Weights of a small mixture-of-experts language model, trained from scratch on English Wikipedia.
Size: 9 layers, vocabulary 10117, 78.8M parameters.
Experts: 64 experts in each of 9 layers, 160 SwiGLU neurons an expert, 4 picks a token, a softmax router.
Training: a variant of SOAP for the experts, 883M tokens, 3369 steps.
Below are experts of layer 3 (counted from 0) of a mixture-of-experts language model. Rows are named router (the router's row for the expert), gate (a neuron's input weights, with its number), up (a neuron's input weights, with its number), down (a neuron's output weights, with its number) and show model dimensions 0-255. Each number is 500 + 25 x the weight over its row's rms, rounded and kept within 0 to 999. Numbers have three digits each.
Before each expert's rows: a language model's description of what the expert responds to; "comes before" lists some tokens at least twice as common just after its tokens as in all text. This comes from a sample of Wikipedia text that the model never trained on. Tokens count by the router's weight.

# expert 45
Description: Infobox field labels. Field names in infobox lists and table headers before a colon, such as Laid down, Fate, Duration, Website, Directed by, Preceded.
comes before: ":", " |", ";", " by", " place", " information"
router:468487504500503512564504527500501503525464517462495448545569523543507506509506466486488489535541489513496522482513510508482482478475522504480466510510504468526472520518544490477524479492471496508521501496535474508524485544478512518450517528488473518511474521453529502535506503493501495460526494508525489492513469500509464454522459506519529531541482501513535492514538506508498534534505473507526508466518452491490490490498517465517467534548487506478520508528506491485509498470489515493526491510498532498484485463520532459558515487483523493453483457460517476522521446489551509546531502496494505500531498480480510506476507463487474528517457437523520485511511503515536474528504541539467468509495526495528511472460531465540542504489520470495505565507486479498473487485535524
gate1:513504525463522516486474506526473467507546475490492502465511448539487492492526499484495473498565475502565530482428483479501507489511509528448431524505506500504453524551546511509498508498476509483507510502492547500493483537469532490452485509529501515533532511547463505500495535490488502527546453480517493493513497524505538462498513502467450546498541522475497471493490503471491525491491467514525490491496514484557522495499481494513492530495511486467543516470524526507484502449504504509526543464447509473501504444515547482520488551483513505540475482518496533529492494512538482459531496460501538479491489503509490475519558478504468470520521514492474474496481488489491517471481505529456526475504481487507543505502510483523511503485493492485500474537481481514491489508472512
up1:488472459500507504505502494490506471479510542502473515487510491517457550501523464474500514474547509501541490501432496515511487498533507477450442515511548472549478519471520484508545487467463538509475481510502487470510477491431522514512497501508504528482496488495469514557541522522533518536540482500486449490478470526503511498539508494477459505538501485491486516480491488458466469481486483486513517510476545467472530467484509479532491516493520497480505507488537517485482508531553515506456521504467500503467499505468559483464475463460537537499442485516486472521464551522492473500510494505468538524531518499479496481530538498498457492532505486505485523475492501520487514466498487512461496485486531474473475490503538493503503482521497486553499511509505539482525502485557512
down1:529465461521535556503491495497474527465492479515491507495511524448482478516519501533512489481513460559498473508476520521492510519513459485451522478461528535527482495507543543546510528473506488530524492541530525495496518499466559496481501512496521485493526470497523496521491474510480492506551525498489483498505536507517507480487522522488500526515533490546455512488467521470476519526496537514454500503518491498517534531522504474491444575525498489506481521528500458486516486512493471487497505502513472494504486537518522496543540485484556502482503518509473544527501471493473510548487510508501468520528519481491523470500493491488497440503537490470502513500453508463463502483484506479504465474506441468496477462578561478476528478518497484515476512522485501510501503520528529
gate2:469469486499458511477472520495504498552473499490507455498479476493449509469505514516521498495509449504462538454475478506470496480511472481485506539496516456521531494537546547451517499478502494535459489482493478494485472482507483500463508523488533525528470479519484487516461477467441457498474482531515516501492494530446483528460530480504499532493493492417504496549532542501446535475469505536511490473500495518533500522479515520503498493519522501508490499518514525514555472545532507532517503531548534488513557504503514479505517551523465489492471489510507441479494465507500483523509474492487530479497501479510479495519479504550477506518494492499449490503524537444509505503482494495514484543502480447474483465509525489497514508513506483474533502482481525489507480517481528
up2:478527517493477506524519486510492509519535523505513482536476501473456479505521513530471520529510526506507492531454486530514514528502491482513489484479524469461508503488456488486499515486483523500507534532448506504519517532460512486501532490467479459488469527463504483514471447539487483461448514458542498472531496461502494523532475499491505522522487530460488495548463520511502499529452508452497521475514509538524493494514469511541518507575498497507491538498485460528520510501483495540471516475509511457504517538477475514491462475489528511507498441466501504502482479513468480493510487468512557492484481509483460518491469478539513509513492481491429500535503524493522498443462503480501524472537495499534541486501563462498505470516516468484517459488519515444510527522500489
down2:452470533524457500518484450497533500534510529498534479479496498478517490487475536533502534512479525477473532528498464472505524469498532541515537512513494504481490504513462500518546505534542533499466487496445513506525527506470496517470500485495555466520472530527486521487548484529510515533484519489516540525523516505524469494497560508455511513482447529498487500547481530503494488474512506521498485506488493472474525503521487502474534443518546550510517513481515481493486491478478497536500509458456539511482506484501502486527457501513510471518495532520493545511495505477521562485568524514458472480527483489530501530472516476517514501496515534506532481523490494515487519495519500487514483492478535528520480510447514506510544519491485483505479569513461527488512512476447460
gate3:501534527464515491547496492490559484488510503516509491502492527488482495490486490471475513499467490484500514481496507530483470598500528498494477484470483538506505468517533471489544476527484489492523461520454511517506528466508498555497483478502514477507512474480473512493506502522559514485479524540494512475513505517506467496518496528533477502539548509499530516516524479482456535481502513521495456492506504512518534504464524482514501505509531509505481418495520494481480509514496505525510468504487520480473514507536509450511449518548520506514504490455527514491496473540526549496518473537513524493500482539489521485512511464503491486480556511501506506470500480443528482504510468478484480503545514456477471527527432508511558460505515475462495530513513537497527540485512448
up3:506525477479491469513476459485490498508504508520480500487483514486496499497505450467480461425525510514444491479560491464528487506543497508558449450530526446442483496526476501530492462461530489523512504504518520480503502526516550500520523544519475508480512492496496544528542465481501458495479506474476533530489497509513487503530506500485512468542506537482505458491513526493470467501484480486471511494457495548520490493473519511518523482501472484498459505502506473540501478485514482522488496517446518532450506451520486494495485504487503435551492536498471495526476518517468506486507460529500533515482513482502509488521543506472488511503526463506501530471488487510515498522541472481498496474464482457454500483534541490483557466506514509459509495493522517525496477511485477
down3:566499503505498528500499510509517514483530516492528545491479534561500448543497497489495458487488498486498515468488504497496479496459522500473500539514532498472510498500474462532487495513525546506488496544495517495538507513494500506517524502539451481545514442479543498527482514482494486493459457483539507495478480491511497486466491515474496485470509517513515507468483485527511524481487454513478488501509527505477489500535506476525529487484478482506468486443522494523523517467496463503503479454496507485507477461513507446522417556540500508509494484490449513486523528489514491482498509488506507510517526507520495466506539461482485435506459512484503486498555504465495480480478508524463523523461444524489464501509477528481506544533542565498508472511488488535523511492557491
gate4:488539511540540530481519472502462512460525509512457532549536489485488495488503455441521446496533500511511547520491489499431471522493521485479520488504506502557471478481478535522468502485454429464519519461502487479518483480490460519504489491489456492534479511520524530484487470503514471517522506544478519500521464490465513529510482498512519458480508526507564517468518487488473529498500520496531532488471507538488447535484518499476514503488483500478502490496523513507519524494481498466511498535511498534523536504485492486474469480502561468492521482522524509529502537525516492529491491505492476483484471471502507446467454474495549533495514464509514513494492490474520509502481527465494491520529560492505486506550515498488512531513516463475467495538562490498509497505506513
up4:494477501486515515453543512449461502483514495521498521547526473534539522504468516473530494503468524519504505528526504518457470494504499492533502494496488479526491519510478520498474528509493484479512491549517509518519508501492504444487512515490479461500477442482447476542475496504477451508493532471465492524498473492501494492564515476519543450524486431480561468468488520484503520486560513477533476445479518537513468491507514508504523513501492536480441493502506531511539534481518504488505494482499511526508524499540527508532524512523502493511553495492490490492509521488484527543533474465503500519520511537453519489506470465528529532524488524489496500507500491495513501503484441504454440546515519497517453490514512510493479483511562524481505521472502494468479469527512485
down4:542500487540531512479533465477475520503488509509489488510493533488512486521520496456540499518486506497521549489467491527547528465487514493452488490510497501508450473528526477512516474494452481491505517522491489507499519512530519505520477515499535495502469522505518503523474525506463558454471506482527513534474481500464519478492494441498500494552484480464512560495485490489487552536527525444484486455492528545522495539492529525489546504453518510485512510491493471525534502482501519496440501566488465526552461483495503484526514479503502471518518470520508541478551495521489483492503481487544489496476567498491501541495495488464458493510499506490499448526535491493493523499499483467502475477545477502457473489457451511488525520496486522493488476504488486527511494485518548
gate5:538485455547481509473510475474496539467465517501527474545494440525540499533512487448476537482477461482486489528489491502504507487502507466520485543513462503495504526549524505576499476482514510503490522470507511520507520482499522515464500486479486529538502573501499498494533521476464528525497534505529523526520495501520518508492479554508508488510538520499508499524530474522493495533479518487512514469489472494505532490470482483518492493500529497479504508516485492522485509508472508551542488451459495508521506508538526476493457517473497497476473473488517494485511496504522508484545502516485523496505482516497509537522485507497487483504458460526470450463481509440505483506532506494476505479550474463522490455505472485509452510530547466469507446516451501529510557459515455
up5:459498507550495551484516505521498495485488472472541485490444522514507497481577461470527490504521508501467542463484468507494461451518459473517498524504460460491549491518470497532486454510487540539511467486548492492476457476529492466512474477514491510520546515507492523523505485503504520474483488496509530534493533501536482493500523471472475508516511513532519508510497512537525503513545458469506456481556496510515470530476511491508494513514488494530514490510503500490492453499496475527536494481522499489511482537526551515513498526485471541487482514471455460480456491481494502531504486483521482534465504543519505507531485506497484538466500476556496485510473451507545489488474460533504526531529521503509511535534473503530503523497509507476472504520485475508473479542446521
down5:459545452520510531472481482469512530510526433527493508461498502500521441488505491484500470512515511523503502486521462477474476482514480481479480541475465496520507491491499472516522507479483528530461517488498509509527446474497493470511509487448534524509517499508478475499513484516523480514536488491499466486480492534504477471525497477512438487502519484468546503519482421480480496487552512467494509512503528537499504452494489514494512508483476483518449484500512561493494481541466505515522492483523498500525455498444467487545473514504455554525508504490490487470519461510456519505518501532487508527459473529542473489542496501500500538531491500539466529512511497526565478503514491489523504466547504521531476492531468476464479456504506496473498513519495525479523474523476488
gate6:456443512491494459508519427489502518531513508467535476495505466491497488515472501513535530498482483498505531471512483505505454493484499468495485483492538446522519490518494484493458467480457530545459490491474489488515542518465475514481435495535483474512497496483495466541496514491487490504532508526474502480503475500512498470514449513505528517490505517466499512503494499508495517505546473521518519458512522505495545513452520468504518491475534538514529490484491547523498540490508514488499539520504541485441484499482507523487460510526512481497471535563512518514514489495492453504514491526503524463502539521529516485434472488543499506494513505481496468507482519492486501529542531546483447517477533497544506515486568515464504531532514541487556518506475497479492514496479526
up6:527551551490486512497442528547518511521541498518476519508513505500480520518533466531482530475482494514492500527509514503508512514483479510523491489510485478496418498505486522534520553480551496467512537546553494459511464456492526510491533515511497532450548471524498509470506496534495481492484494470520549496474533468499504507509530499486511462515559488536481517485526506539512511517503530477475453539504510504529520486503508534529503516496504511483482514482494474481482508520522493534474474528543452549558493507525477466479484492471489492468526508473498457539499494467494492488487455462498489480523490485511492507518495523535476487491481491512470477467497501527534508496481525481513521474516508491525476510505473483529502475450502475493445488498551523506473489473517428
down6:549518499509484530507528526463483495495531516457484487507494554509462485497525509480500510509472514542495489516562480482474478495490557455520509496478533485480524468516497484514500506459468514491522546531476511512493536548499509534515501489513463482537498498463510510490493465480478553513510479524505490478525464495488517492511462533517476532462513488539477502498496498470499497509531530488505467509475437515493509498529553516538519527464509519497509491518508507480461501478522452486480507547480493529511501461540503484465514528485519476566541512531515417496492456501500505451497479473512469473501510520463534470492513471482495491480528476497455508505510490531556523488486500509463516498478476512518502500468526482525532525503519455479497532499458497522487458540520469
gate7:532507508446535525510505546541509505498456479497527507534457523477467437527490514531485484496515516508475491507497503485478496430526482539497527520520513494498484508524490484511509497515539466506482498504535458463536483532543520491456474495521512515515464473491540482519513473461454502521488483503445481456510517489464526485453495409520529509462504510472495527495509501496476494518481500536526472489533543490456518463508492489510486459510504511492501502491495503480528490504531511515549555456476476480518535495476520499495473510487479494518488482498518456472529494470520481537540492511498523475515492525467475464505544530527509490505497487502492556469489538450474536520496537527515503495475523535475464508509505503478485480492517533470492483506470532507493541477494502
up7:526510502482504484488528536486496490527477506536459517465507494524535509461509559524495455579537483514471505512509477489455483515538538503541448506535475491499545506480518494501460518485467476484485490482472477508494489523506537516495479509468513477509549456474484529506498481508501481505526483483511463512555514518530509507526500513490473524481491508489505540491513502565502513481528500486514500541480512475510432494492504530542490520505510468483468480491475472497513544478485547476501476485510530474523531507499472480492489499508521488516487510484485538481525485517532535480526505486468500498519496487494466564516493497492459496456562485515512514520515491474464509531528476494543482527553512495465486515503448532503523493487463489480509561546520464510499545518530487
down7:533482504483547494490514512485466485473498441510482524493483521492510504518501496436544529499479483497493498500461531552545502510556568537507483504541493471573504517513499536545499506503494503515492538504457531501538490517504482491521481539532502486555499480519487520518477545530518478517506519473489457530526504507514447499494498513496470540531515521490489481452509477495509501514503501485479503523496467495521495494499497514520490485499487495523452445478464505509474494449472550510503464476498504546505484487475496555518505511535525510479528533472485504465519530504484514488497505451547509520490515469479534535479472459508524498446472487553498533534508505490492487522515519500488523485503531463472511531523534512551472509490527515521470504482523469526479475512521492
gate8:502483494520476524509489530503529516526492516481489488509485478516513487447552520492443511514471497519450485515510489529491502541527566489478521528495503500525495522508559527472523479467460512458527505501560517471462474526532509504491521455478544491538498448508484503486517499494463479434497557490516529496520505467500497489510500451494490455508501498489503483524459495510503509546513512464507486497516480511545517515530511450522454478496490507509525494474455523505481565459496485510484507510520506554531481530510489515509522495486531480509491501514536526480495505542492560477542494516503498532523491502431523479478473524481521517508485533492509487495504495486502492487485506469445467547468517483484488497532526507498521514507503525501503513476490475431490537481534511
up8:524490485500511462480534448524509456492539467504555549489460533489480501527479494479522474486509494480541506525511535497510521481488482495519454500508488534469501492460477511505454519547524492521480487506464474535526550465468459508523454540516504518460485531486453537508480511525517530549506463500487456522509486517526497488458500520471540486474482494540507524509518502485481476441503519522508480527489500516469479464478483541491538515491486483494471508530535462507537455514486514496502484539506470472487487469468485508516506499469500472521497529481489496498465504478520460484470509522488488487481532486516518536535517444532474476494520495487478484472545493518486493531498539510572523515546495515525485478487460536497470528508483512494490484515501485551488481494470482
down8:530473520534486523522470539469513490497536491546543483494552535520469495528512493497495481462490447514481516534515531526513507494513472496440498500503504514507508489481457489541505488489476522491507442554473496556467541525515477489505435458496513514495447491517491504519514516502504574500507530491495501558517503521528499478489503514531498474513549511487485526509461513525501513496498496498523468500494503530499473468505486512479452518517528536504463518486517482497463465493478505485519520522516478496486522469450536496515526481495523473490432518476488505483490530478459513467494456498479467498468514554506497509496519556481472487504485467489470457495485493530505474454489488480503508538505481518566492507525484475527536505524516528468512487527540494491521489494492467
gate9:505486548521517504526447504485518490485489498541476495461529492505521556508467516520485510484496511518519509503503454518472529519477500536457518524521496474532469472522538517500495502494483487504493494467488512545515439488479504547506503523539495517563531482518513517474508527498466485518511502517503487536487500471490514481516527500493507539493445489496540498497473522476519492507501515498535510505535505549512474493480523446465517512445547504518492454513490500498538488511477509450510482534499495555500499486495479504511481536491512502457473481486498471406538496540499506520537494480486493485509522478470507507507475487507475528459513473502503473499512531518506479544504478559486513524472509529523452469489515506468470498515548480487502503550543501507520512435542535
up9:503545488496534534520503519534522515447506467524495447492503520499491478548441475519473542510494508438458542482474516523498496489488481507503515473493512538545500504486529503517531505524497536486517534495536511516511505496482492479512504522500500530534532491525496494498499494508540499521495479553513528526466476501513476507515517547480516512471578487474473483565501483498492526499512486486489535495508494497494506503496486526471529515505535480517466486501491483489484547457508527472501462476529474511507502511523522491500532492499501536494459501475490488454493499521516484489537534502555507433521488520466477469500495524483517474518476462530507498486489477484509488445551480520513451537481506504493497488493520512521450457510511485446486451531533499480473470513438458
down9:484531467542572492522491532524518503552518509469471507481484448494507515513499491509469506537490514520488516494488498485479546521495493510511481491528515498449486455476487532518482469490499516471459497513493556524485463548534503515501498464514469517530489486496497483471552497499544507546486498538543500545512468531496500490517525574490506542487506502513495487540492525514506461511494557513487527502471527488472514509503505472510486480525499499534504530521467417468515521501539511481523528484479501521529518532512480488516507476508496506458470528496462504539506483553521533510504507503519484502510572498518504512502485469548501476494527481495499502525484477484510460521498504536536471505541508483511449462473509468530516480495527510463511512501487455504504534462530499
gate10:527496531539477471483520478454478499480456492500471506504481470563503548508530482506497476543513538518515491463499509514519483499498516518498553501549492495497532475499490498510524493480498493525449504509538471524512486508559490506471520528490519483539474490518529479500497451458430493531532504495424525501567502491478495494490486488494514479475455499525485511476542475509528493546507544506499493426482467491529488543524516493511487472524499479519530500521517467473512517484481524458497479486547463478506513501532510464505477513519455507527510463538480481513521507456496503511516485519509504520495491476467480512484516445487510508468492481500516534473500483483504506508526501559490469502510528460510472535520521515468534506520505524521538475485509495461487508483541466
up10:494491496504494479511505498497513503478483534522419517535485524487508497523517493503519548510562461504497505493478493497527491466517484513476520500469465511498480484539506505558483538500497514573473513486493486450502473512475472502513518473457469543517486453484515490471491531499444518525465513472501530505443486529510500543499463539538474546525486515530468529463536447501500512512467478489520525504515489459502492511431529484477494511477482497524557476499525495508469503493462520484529475493503538492503493479502534495515469449558470479510486516447465493477544500509475508485498514505524481499492513482471506527507494529520521530501507459509488534456478486503484517515540516481501494472472528538515489545516526524479484484487482492527517508518516527495449473499493503
down10:521547498474489488499459532514492454491496485495450529509483483494507487530543528502500504532511457510547511503477480525533469494524507468513521492532524470499510488512487501529534531543489497499503521459517509550434481497508492549485493504512511527516482480466518449489465529503480503472502501481496459463441468499513522511518461491499513457457540539494530513505493550524502488477517491470494554519498501497514466523482530489452456487531565497472482463488527481492539517517529531511497498501489502440464535470467554457517472480514514455500523489506507509547474466497477496522495511528494497507503514470476481515484505496496486508514522524489533481498445545505521465494532545485510541464521537513505495547495470513523507525493502497511539508502513497489507475535519482
gate11:535495488473491499485475563535499495503469518500459478476493524487473498477490504556530523482476518479450531488518506517484511479481515487524493497512543490492453497514473477512531499530452511498486556479521484486515489505493532502503510531528507455490504490536545473511458522541523461502487498526538502511460475477467499508457484501523552497505515527529500486491494425460540530488473542428535467500501453482508497517492537507486538525491500489505501414488473526491509431528470524479543523488508490512512484485519553517542539468533465512498468508480516499483520506493513495535512545500499506465480471511524492476519482494524500510497489528529469539477503501476463476497496514477524528481469480491517533520491493538500522500501522498514524493518521501483534464511490499
up11:526521475505483538473471526503503508500499470454470491492497504483514546447517516533514504534472499506487532523494477487500507467512524458503518523521507514481462510458481470475535481510464524486521564471468446504505483501484530493504506521493505484501513521487526480525505514522500471520475513530477520546463493422479478519508491474559508498454523507520499474480485520452511531464445521481527495475556492473524511487466494489522469500501500543544505489464481535484505514529478535485509508506517509528496490496510545524501541521458481536466488501477534493509524527510482487559515513517490477473534489531468495495535491493514507581505473525523510520472484522521528444465483540483514506497492512465525494510495507525487527473504546512518522528496517488489473521505553533
down11:473527464494459510508491555479460477485502509524476470551495495453454518488502486541509501503517532513492481480515486517513502513491481549502519490499479497496513496501460498494463492473473500489497511499499495483521550492498552497509526421516480485474503488492542488514501505480460459514522518507483515504468499461494528525483519499501547477501487486555510493502525500479504446444512451484509509510531480519532507498486548452511563513523476489492475518515510502459538514482498544493488491536454498521519452517489505531513497461478466461475533491510539485525479493495525491530460536445526494509514504468507507490517500502514513456485530522469498470498487523485517453476519514482495485496480529545504465528510533478549542469514532537490508498558473487530502502540508541
gate12:441506496481537483522515484492516505529474510512504508500514512490476518502505470483540545521500506536524493518450497536529525490485493510481492486536482484461488515489507512507525479532497537519506482500452473477518485514502456505492456504478516503464501481511453519514467561550517547518462478489485502505507537492531480492519576523502500491499508466495492492472515531521488486522524493535484514499518531541510502474484492526517473515513516505480514481480456472481507505489497505497485477448488501522518504483539533529562494502505525467499503445498516480463504444485488503514465515485497447543510475507463486488468500512445543490548506581500524478498513520511524537503574484487509499535503455445456497485519495481555506471526492484482488495516470496513524511491532508
up12:516514499483485525488518487532480479519528488520496522476532498476523507522465539483503500472457471488458501503525448483500492498513507481526541498484463480558504525505474493450512506500504455493495485507470494473477553530494508518494537456500497509516489491477503468487520453473497472498461525489525489476516464517520531526496507526483557510496532550501491477529503488500527493518530470443466474461474477501488509500500465537463517521533518482549483504500465519508539488485536451491491543500520472489509488516486473482466517518471514525466468514480505530494495556502472513488510492516534559505510453498521491563498534495484521491472496474508456485486532453457486484447462511500516495475515517511547506529476512554466515524478464498530537519493503512493523489443504483
down12:487468491507499466517483479500475475526519557509483507505457498563511545504525500507489461478513499521518471501510484501507510498515482514528483566473448486509526508525477539478494493501502555464502521461490461516505500524520521499492493507498490506486492497538506497473521517513442528501500566488459498509528487470490551504489503475513492548524514481469518455478508503480495463511475487501494469487458508466535493497487497507494518539485507502503579483496503508528518461475477447502508473464521507473483476479455544538518538495488509521511493501472432475488516491480479432477540491477473525498489526518518555493511549481534483467441525472511480486474530481510469497480458492479513519496529512519467496490490501487506501458508497525454521497526502481467543487520506476
gate13:536485490472544468495489493476484508505479518513491515471425519470513525497500549511499510501536570521520460469529454465521483473496493503474481477484522503461508462462505522502496509484465463518471448508484460487487494489484528517535493492489515509474509533507514512532502502448507463496528481511527497493502550559519527545505558503484487547543504462467518490511484509521547536509517467534483484504502505453465521484526472518491480495507530500512519533471473505514496453470512567507496466514525526454514475483509540526490502478508487471511485517462534523530518527490496510524476500493520528444489532524516508493478474491544498494430494517495494491477471484505501517515497503481558514497492464492502475494447502508487480501518448488500519535484506518506531495491481514
up13:482490469531475538513512475506506486517529537496519478508548502510476506523509474472494490501456440495473514546512540512485544505522521491534538523538484497517535490522485505480498502484515527495544518521507500524496520525486473488502495500529481498530489467476487462508484506501467487514456491483504493544475481479465474449490443498524486467462509517513480508502512486497453488521516546473528502504492477518550496483480518479472511519534481490499488512515530505489504571528485442507513563482465487531485507486493465504509495504503485496486495516512502485451459485467517493494463502467489519541456497485475483493512538491466503491568528484463484492503552519501501456485526516541452505467477526488495531500565500462532487473503539493477452442513495464480503528502478475
down13:491481533538480467539479508497482481511542521439517534539511460495467479540487478498486500472519513476513523519497480497506488529505531452546484502525513476487508518497483512522469507546548501521515517456537531530519518502471467503477544502511487494501527500461497529540516523497481523569517486500511436548482486476505433499489479530508536513443477509525437503501460496481511484502475466481493501455515451520505501528520518487517477516512473519485495512477520525492498547469513405533495510443518521529490515512467476518466468506500487503473485519510490502489496493502528503489491507522490471527522507502488495488502511491477523477495492515467506525479471502488524464508510507518469520484497517498565508567533510508489526511535495540545502491521509477496525487472497507
gate14:483486491509496506487545544504489518513521515495449494511493530480472459527476485510532528547483519503518508555496515514497538508470504524495501537527452478483544492523531472503490480497470527517488512508482515537481509492543492497518535466507465489502532446527478529521508524549509570504567467449491506521495465493455476460515531495461482504521482499461450468466538525471504519493464497552509501491521431515479525514531540535530509507519487486498472444493510521517498485532478507515493492463509524500483487494513467479466475490473502489500517536488526457519480466510549513457485480508448502468496541480495507499502513508513478496491485515478461496524469478486504484455497499469496505519558495464475502509454499493494485497475509505504481527494487521465524504547507511
up14:494504483519508524500492510503452517479537488504504478523514528451475497518489493510527521519501500532455510506506503437508473461483502496495482484534477497436512493517537528519512511489499535504483516506492528463487498527530511439491518483472540497546525478498511504518466506467459517524500501454469496507505533481490498477522500484465473523506485492490505486460496501505506533488482510479487516506470454481518502533501513508535539506450452495538505506458508508510488480488463524525479517486459512479515511501495475460526509507513511494484528500486511475509530455521510487518487510524434505408473509490502534470503498536472474493539500528467491520493482553458527558488481486514412548493468526447487498525444483526493497499486497459513524475490516498469519490502489545
down14:538473480510516471506541509473514463547557452527497522519524512462508499479501502448468487503473449553492509476472506470523493482485534525484496542532490501499534466501482514539500501512473525541537465464519510489486505497551550480511493501499498500472510500515490514437493468509516497528498475488483501530449499545469457509530464529480466503485508483512489499508500489505520523490477502481528539562486534481520494547458447500490516492513481490514469491500502508500477493495497495533520487545505490512494528470494480527526500505542483514522452528546462513500496491518507477476528456508497533484516488500533518494474519513510507477477511470501445520484465521507505490532529521541541569509500502467472506508522456455489493453494501486544521491494478521481495489469471547
gate15:545474465548494498529499493496545494501480522481490580528556533506478511495496505530508512503495543509506449478504505511495516504494553523490466498496500502502469505486561520511505519503496513485515509491512536491484484466486525438465470484469497513496462492491502495518541531480545503510470463516486517454499505492465502500490441474534499520503501513509476546500486506533521486500506494512510504510477521511471486506463512521473522505496535513474487461520513533479475516509502547528506513470519507513521506504532488498512529466536517506483492525466481448471464506491495502509482543507497523493531481502457543538511508492487502553508581522506520518455480539491481522520501490501463445507492456513535529544493507488440482533452517468496531516465518465510505495522544535
up15:486461516517530533486461465488433553470503477510500487508461519470456515477457543505501477524511516488496528538495494503476535510488497532506518484495519507464551507518459444457484516481507472509494473513472505532483475527476499506509489487495541454517510516526555501486522527502485501488496483512521467538513517511508489472510495428490513514542472538486528469470494475463527516516470504486471422512473537517503484486510486507468521474546510481525498485507511508499522516499491504472500486546529457477508498508496521518462496514487513494447537448481475488507501492499534522478491539470483458515485519483523431495504525498482477495484488550499511536540498526480514493510476486526495548522516501519460504474488499555473524494508487503477494491550503518481455486467467495
down15:503496499535491522527514507508511518478499512517472492491547511533499518491497534481485495490495557519503507496500511550504549498491506504519482480494485465524512480509539514554511514516492553508534493529468516497516533497492561506545478480472533455548484458496548524512495493498500529515495453529478512466501459473554499498507483430497491530538499496499521495478522496520490484449513476493493493509481511561519509493496496497497485516476505488471473469508497507550499539521494534510505502529482503515570488463521538467528537493508469486498495542505487457571526459501495515501495497511520510467516477510548498493540482479509516460510505491494494504455506485529516467522493530498525530515452520480491514546491520475521500523517454568508503493500535518495519524453562478
gate16:520517528480496498551520500517454473494502502511500513486484524496520511483499462477478528475522496520546518483489456480497470496518522496518456492482541444538561498472499529470508490483493505502480452505472492452481508532476503532485497518487453498545523514516467499504502528493458526471486486492532522479530408500557497488499514518498475484541513514504497515551495529529471527518494504517498501498505480504503516486533474519493491471503528518480450493482496475482489468459502469537449507489522521468515500510497476534485488476523515476529472472571531496518498445505469481480511516468513491487531517502453524498486499481484500493458508495509499517548507511461491471476447502511529445533498460528506483524498522533467489471481546492507515518489539495525500456455528482
up16:448513477519510452464482502491531522480488496529492507499506466495502460546466536508525496495465486488444442527476533509509458509503487515525532521539440553475468471518502494488479523524536503498482548477501490520502505494496512480507476515464515519473474495492542499486504485458514450549486537527483461537507547494467546535482483486485537531490492495472512477473482455493504483461508473465488519504482500493490489526487538503493512507513468490522511515495466479544510563527509522484548506502503453521493481495493479491514515467490481518465510502481496475457547534476516553491477486518507496503483471488526485506459501547514495500536469497450496499479514487539478550505534513466468528475517495486501507524520499516488491530524472493512496484536503516479490531539517562
down16:528497460540504536506474494492535518511533512547457488485534517521530514499501495488513507546511540490499491513485484498526536495507526527504484499544438508429495483527480449502473483543492483502483535547568572511498512458506518501460515487521496521471477486489538519515524528522520507504496504509524512524502552502496455469505541523490499473512481488526491510507468515522510493475475470508520502511491492498506484458456548483499538533513502494505491559511509531484539512498520521453502558483521524536457490495523487536549521492451499492492512504513504511473523483486554478527493507520488479490452477534520539467508522521474469524496490490496502518525517493464489505484521469498518467493480489457513500433505529492527513496546478504512484504542505495466515517464486512
gate17:505499503519523499538519492515541450479510504479504502524510506490526512498506517452471477474443502506501506525482488483487494491488429511494489534483494495485519487567539551522501516473485487529503485560508522485501513500464502531492522472496506500527487479476505532509519522493517469566498470514509546466550468476527543519448542486506510529551508472529522506507507496482482495481452528499516499492511480502489502499482518500492516508483503517472511522531472461480507504487504488440517490512538509497484481520527490512523539504502488474515452529519491467527515467438501495474495510558500492483535514490482479542502555474502495492494508479493467505490480522442448516512464477478487519487486454481507464483504491503539432519499477518535524542486450513460501556491506520
up17:532549516481502518484475493517502526501475506520528511491490524496505435487471487518517523533520540476498480470532519480542501509533512488507519492514489519518480530479489481471493505533506486447441523451486460527492502523530522540515457539470467524471518477528459441483473469508462535502506512427494492509490514499478465482512484502562479474457504495500479525511505470499538512539499493476503469508523524515537498503482480493524503484504507512490504484498488518500484480502464503540509534503479510490435492480474472503472454499469493547514499476462520545455480488534497476495510474487529523489490480510514506488472503519512573521496510518504531466517513463557510485489584500503504508543468490494490532508477520476511505475505519505472510449528521527494492518521476470
down17:529513520439518505478502524530504532508498505519500467494503504453507471437485504524525498511534514549519480501504503522516488502519493474501480519449515511501516519478488472504521476461497509484448473501505493462471511501505522526513515476510489479510513477496471465529486449501453494506523492501420468510503478495476494467484439508575488515454510507447456444516473506458522507469490498511481489518524485481536466512502504515532497496499507508524533486478513486497504462524465508558517538459482523502457527496519470460548474485477528498533539504483503521482549531495502474475502495488504520488485514465505498499483431507513501552488500504503488507539509562483503495476520563484495502474499507514479502506477506525504498466516519530495481469513559519494507492540502462
gate18:506474492455469489526524499521514497532511483536483491468498491509499463466518486514486514490474567519513538555488528496486490499499504552530476532499527497499486487486501502473465510485489480488503502480566551522473493515500530539496478532505524470493466511513488460473482481521490548533521518446476512489452529511517507529519480495516482490551550515513487476491485508493519534531496531486550467522540498510485464488519529521470464460506501486506492456500546464501534502484521511504493508495504515525494551524473498459514517482481496545566510506477467518500445528494492480511472538479463562495510494484504489535470501498562478536517471491508472544516475471491486551461514516537475483479524503503519492493470512497480449499513478470521486498498469477482500513495543489
up18:462529465493492500561455503470509494485493525496506533484521493491455512518495468524528498514479530501517481510518474547541528512542495546508502468542518501496478516550525518518480495526511521497485504525539514512461465530506525510467490529491496546494477522501528504487554546506512526458471467481471492517452527484509444495491455459479517498483494433522516517497463486498478526500538466491523481492499526514489473463510502493450519503526503503521527494535502496492525486497497495489535549511500499508500517498501471482504466486499515494474468503488538481456455466504533465470468505521478531488473508506529506537457528510456466522509476463469442535548520500520499517508517540508504511498457486494531502534468469558506442509479513487472489506515493515500455513485488494
down18:528502483498490534530447499506520496505491503520534483465495477514492498523462456492488501509502522504521491513477509467468454516524523549516527515497549510514479525505554502479523481491474516487491505522473511472496488481503537531515507529501489489480485495494498511481503496512436518493464458507489505490517522519471507535490481501495534496516516500507517498511501526528446509495502487539497504491500514501519511512508504537521490489554506493490497462490439459538471446493537467451461507493486546545557488501532457496489506500508500522509507564532494492497489523500493436507438493517502514488486537548499530508501529526500473494494465484470489536535525505511516533496491508564458507488484528481544478474509462500467433469522518503533506528571507478514457464466500525